config.yaml
n_experts: 96
n_empty_slots: 12
balance_bias: false
attn_scale: 0.177
tie_embeddings: true
init: "uniform"
lr: 0.00378
schedule: "wsd"
final_lr_fraction: 0.0
doc_mask: true
Below are experts of layer 2 (counted from 0) of a mixture-of-experts language model. Rows are named gate (a neuron's input weights, with its number), up (a neuron's input weights, with its number), down (a neuron's output weights, with its number) and show model dimensions 0-127. Each number is 500 + 50 x the weight over its row's rms, rounded and kept within 0 to 999. Numbers have three digits each.
Before each expert's rows: "mostly gets" lists some tokens that are sent to it at least half of the time; "raises" lists some tokens whose logits its average output raises strongly, later layers aside. This comes from a sample of Wikipedia text that the model never trained on.

# expert 69
mostly gets: " th", "ations", " reg", " rel", " As", " class"
raises: "us", "u", "r"
gate1:518609503452469554539482500452406499546457460516537549573457547544499486489518498485492468501528559494517535479449421481394438550444462462425492470409519658500513508499474466475538575498520463527527415453481459551419588489543533569487429469433562549565493574549424480508540536414487524494601534552453475522448588487529490522595463511422488470503530518464493518624469506423487511370539
up1:493480542510480510486565457483551522465465536522450435470424461426520533474446540571574440458485473403469418535522525571536525504551604475570481565596501406510553488492558498515514419577532520504443540560538560479541421538493479342534580539616414558398536507501553540474443481499519475559487452393486463445533494452474534499513442521510545566499488488540443507489473438610549440538512
down1:599439469522447575483464479444428466535503494443492472486509484543494464483548483490537474472586405390478539544541459504561495500513521485516469433428559504500550515445469581483462495470532525442577542574468432464526542524395475407467577460559570504472407449469478517405494450532633459486583454458384490524541439531449523450419462480519486544412456495518468543583511520580442532572441

# expert 39
mostly gets: "op", "en", "ip", "ep", "hen", "rom"
raises: "h", "s", "p"
gate0:489431540550527499638433556570465459524544447438456518462465622571498488414482567459450488479466503500493481485449532495476505494509518557576461492568517500548571569514381435484439463425478385405552521470506487471441492528618522495472442507476544510487519550566499452492530461562502477527582507365525540562560489547509620579606536528494527493453501525532436539476499574489526502520461
up0:530502504478497498597500463454524489512505480577501444534508497634574432537569545550482443390457476542554489539469524497505515451497446550569449498506497515480546521521427481537552552469419351431466495458429455540406580468458563486462546628525457489479497545528512386539517495503511520396462358546429510491442536517539563497417523496422418560490461550519574480549490506524505527488484
down0:459473556487508446531544507405474473474502482462432460550520395491539511509519474423424459519521510476513551438517499597501447480633437560499516510457470445509501491378571435448483546524572484537548540578502434484547467443500479522539495570418543482549552525426475501484464444478517433501471389444446448561477431535626522610471415461552561531510547539452526538583480415480462510590473

# expert 91
mostly gets: " st", "ist", " out", " ar", " att", " ass"
raises: "r", "ran", "ro", "ric"
gate0:526496496398465473488541541588485403505495509495490550549513518471463433464509521498518499561421452446588527570423512588585458487436541544533392453476583581484605440423454413400428524435474556604481517462552513537473429484542580444504457465607455553451547575561511479532514435474530462470500482539486453490515467563455536508461541567451491572532555510451530462548514442496424492461512
up0:549560401525532474514468532496489498422502411554514467470478401485439549500581482590470500463411526564459492488555566372437549448478467536533483564479421480502504468461501516541418495479560470509527492548468530510448499499502459580537497569356530475443501546505521418381579504447468575592530531525476501475459528569529550508464560591480510378539447454580557532431496529556490523460530
down0:467496548502567395522489475562501461540547498578513531559543425508515551523429584500561390515457600456507454443551470492480426530543537564530478493498397581521558509417560589511538524514501496512484494566411553447462555579514397569550534535540595480513575524488543401518494462492447608533523570604498504554518442486514475567516502463527526515588514403426515542490561527524476478472541

# expert 65
mostly gets: " J", " j", "J", "1"
raises: "9", "st", "8", "7", "6", "2"
gate0:520563479489503589478461412559565409566477607509574495498438545485523406464510542486590456528519515462501397582479396425461518501480509579565475426622434568418454480505471501449475467545448498442508518491549480507531469586520513546492531415513443444539534534454389462534458487435470472464505536356413468467566509430530494457501583480503479468509457490471477475480500473477482455545424
up0:524586497501501431477535611442429553465539514467464457503457466499539438511507441446476431603454574548454492485535532557522441487520533556532480570521496596458400480529530458406543524454511446483583489482454502480468365484449546454491455511445575464566471427476505504547521416395436452551477480447535444532437516538471463592536520529557406537539651470511573552488506500525456519538481
down0:511595523462509470480487535435552460497496533518544458482495538497480476516498472472408473605549544465466511505408533481457433456529540445514507599535493565546469478399477501458414532452534540521339449593544476564586518624553391455511563463518488469501417421537478506445560457487481476569509469543512499470587548466499436483467446404486483471434501535554468500546540516532393574522425

# expert 20
mostly gets: "ud", "her", "ely", " ed", "ious", "ew"
raises: "n", "it", "im", "vers"
gate2:516573523575583510411531528480547438621445508516487418525546503549516442593525544424596431521474495401506528466481483525515542496493534518557449521585507430616563455523418464463504512529503594539440471496556544539453537608509491522541531548468561427493555510497564454565518508499540493374497543495486490496467547522526530522538462499449411595550558445507505487519448370441497419507528
up2:498458575578598424491497488601541532556531425537450426440504467537580481588476488506538487448508512465577469521481540515504496444510442535491464537542536461514539555502438466520492490543597566603501531582500518569516502541463514382479517537466512465540550491423501525515508577434476580551521572462487425508487516514490470475446501574581427472506471478433551508409638439433497551538357
down2:519486493599454510485509488540446546392532452535481507510484529524511510473480551434508529426421469589537511574623437540532487416505485539430530438442460508493449539646535445442597520529446436529501483537459472507470527512395484424490402508463411560484490510409525460498467415416469475553425612414481523531462545494458515478462446444458493484519456538463539453495570447454527518562571

# expert 3
mostly gets: "z", "at", "an", "f", "ut", "ab"
raises: "ell", "in", "il"
gate0:491598479461474496498480472439609448537573580385469465485556437496431494473473572459480419481575511499478494437424545450504491512521548501437492517485504526553520511551557497408490516491495592487469475517546533631486585559485580499499444493505562478586546461483560401568528570503461449507478466601468468513547507422527533391505494533436413510515492507538395573508488521448587396471479
up0:505499513531471573551626415450562441523496580517447532543461541517567459468456513536513503444542552512523497563541445525519457538453511525406515518497606611539545458470467498443466546493478474483437555431373478500540457434501486454556550513540421420506419506523462514502440463527539511565487435640443488492514521423533458564591511484516538432497498620469435470522478432451389508458515
down0:506598402491416533549463506401537488444420551506559443505413564485422425590512540513429456481495528529417476477406478428567459505487414429499492418560623526524533477557515495475502549514415507488562517491421544525516573506520428551479421503502568520510478470477579514529438462549497556518400517531526454487458464437555425487513457475538540398504546568549572431458505506479432507504528

# expert 30
mostly gets: " A", "qu", "%", "ree", "se", " In"
raises: "g", "r", "u", "c"
gate1:467475509497522503560443526463653508503463583535476523446507508497557478441599523439416472428568467536425362441530488519596457542492499573545473462422508541541529457425401453518562493451466426500458487575477481499465556544491506492491461606549529424540536549483558477535539466522495452489537539536456540557482518536562597446472496659491446439509523532513546413481478469473508548451539
up1:542589474472493578548541474475506470526387506537465389500453496496455493583431528553573415499489523466476557545413446547429387488463482516431501534509556507419485481485529396461552501505611605543501420469511489535516433534527541494556480497420490494408430536488504443551406578575402519475478523434529491477511514528429441526582578398504517519471521477493519518535494486564507483598519
down1:507492519555503533472537501433525489461463460464540552502430536551466565475594492562437532538486510483519479462512436536487518474491477455528516525485495529450657496528533579524420524551527554498550527494421460615486445385553551512473589491521516610610469531514532446554432503534519446371473464471510518454428456455536550475527516558488558485579575478403461481442518580398458389505485

# expert 84
mostly gets: "qu", " University", " Cent", "ru", " Res", " South"
raises: "ral", "re", "r", "ro", "ial", "ry"
gate0:489470472449498495523451470526566522483504506518535601463464407520472519446570604504623438607519460545529529477470577563443510454499486549572447481481494576445621474459561488412454490518548527515488542451561502527532498404517588407492534483432390456525416489484457487460513478488456517451589500494476533512470569546546498560489580579396384549524500511482557518419573455489491527513502
up0:398541566493530435533510503534558592488497541477539531479549432494467455467481488496493402553522500469449630508489543483430541465477442519591489537525479472445503498478515499391509564523656428504529498469537503554526582422516584465525541441443423429444501506441495502457512534417456511494668530449491487436481474530497502624388558514438460499473498526519519540484557448495482529557457
down0:476461477619605539523495442496441482462530480512483435435503539502480572532496554492497584535454506490512612468467526470423490500478480521510422486485533478538587604447552492513541531542581484549425555551426532494504437419396534489495545461561511429453388494485442590401454414449528578453467503522451524451511523495556630523584453552490477576465483468479504620529486516506504527453509

# expert 94
mostly gets: " Th", "ong", " Bl", " wh", " Wh", "itt"
raises: "ite", "all", "in", "ales", "at"
gate0:532537531409507560540619552471576465450458606505580429481505424545537415472583417433607501522511536499484436531473533426555529544510498539574430490514523518492607487419572516429478515409498403532473428496428448494564427535586481466477459460527573508454584440542479470524484468475528577474470533505500547560562434549515515437506505505431504503436473548543541502553414503516531474444508
up0:461549419579505511510514448574484576479623455535572382494549479478476436581453491460540457448436463561557483465458458506507512563410495509540478544554509411486521403461474472485466479512598483609545498566609535512434421460505547504486454529535454584495470536533482503477532452493483565516497476547523494466513436468541464517510621477500478531420438437474529589525537383510512486422591
down0:492498518552531459488564481454471479537601452536537505518609532441544588473478492454439466625435501535544522451459409418455529502436469491428480570451442343565439423478472480571554491595484520493511468477570566569407506483550507559528528572362434556450503424461442537537521498505433508479493517524524465476552526419518487588542535480489515520548511441440561475503483494515459446483511

# expert 72
mostly gets: " part", " cont", " res", "ment", " pro", "oc"
raises: "er", "ed", "ic", "s", "ers"
gate1:484532521492461469537478555511553375541481429556623605521531574646488547517524461551502567503464512475493496528492507458494362519495486459559502588445396549510563542398499442526517495506604501477462481443528511436506574455532505478546501553578496577475504556641500461574565492513511537442495553578481499569507462537505425520462444524493465521502538508525482418460493512530391507488516
up1:550458542456458457399487513480489470489538444544571531379494498508494565425530495502595489523364628555505461408420542477528481510435519502487427505418458513523547429532495508461489511588486580539391447456461467439506504500448521561596500520469438457527465534443481462574519524494505430443441548563484494580479487524456463515543470514501561452526484562522455492459426536598414527413571
down1:497385516547489490459532492492525474469497449488481571502508479464511438504497492497433439482504490421495508473580570452440566586511465485426466497566439396498422492518442512477446436588541550553467528487491382534462554539532516489451574475493377451529420474543489522632568463377446521549497543608556513488482567416495473485557494475393436417537443476521499508472491558512485427459541

# expert 29
mostly gets: " un", " an", " pl", " pr", " al", " en"
raises: "im", "act", "ess", "r", "ed"
gate1:516444555463531479542501553409583438520434410562443600467442437486517444480434357479538578516557467487453465539499520495603458532484500522487559466512504497460572543484492535517416497478501497396461468581534525517513428510607480487472458479492539509433493553440502531547551344433532441518520475468521545541471488526493444500546521407499508515442550501498656542452457527483496582491559
up1:462483578409489505523540479513538512484550528475560541548548458485516520392495418532493572589449469474524461454475576567484498476541504536423554495507553484531463586509532363526500491464492443526535504528598521508637464458553428567479522428515428530559436549538529466495573365588521476439522420539487533413536553456477474488521449490590493536529562529489482519511501597426549541434565
down1:538401517540513593463527570522497463486519461483574571608440450547487586506457487451458595411449483507527558508587504489604450539455484510480502485547459519598495461469508510469566568465474436460568605472569520492410439493480513467546463427590521511513480530456593522559539432504493485580455464428534549547526369396475492585534476534493524417508512456505513511463484558567452532500507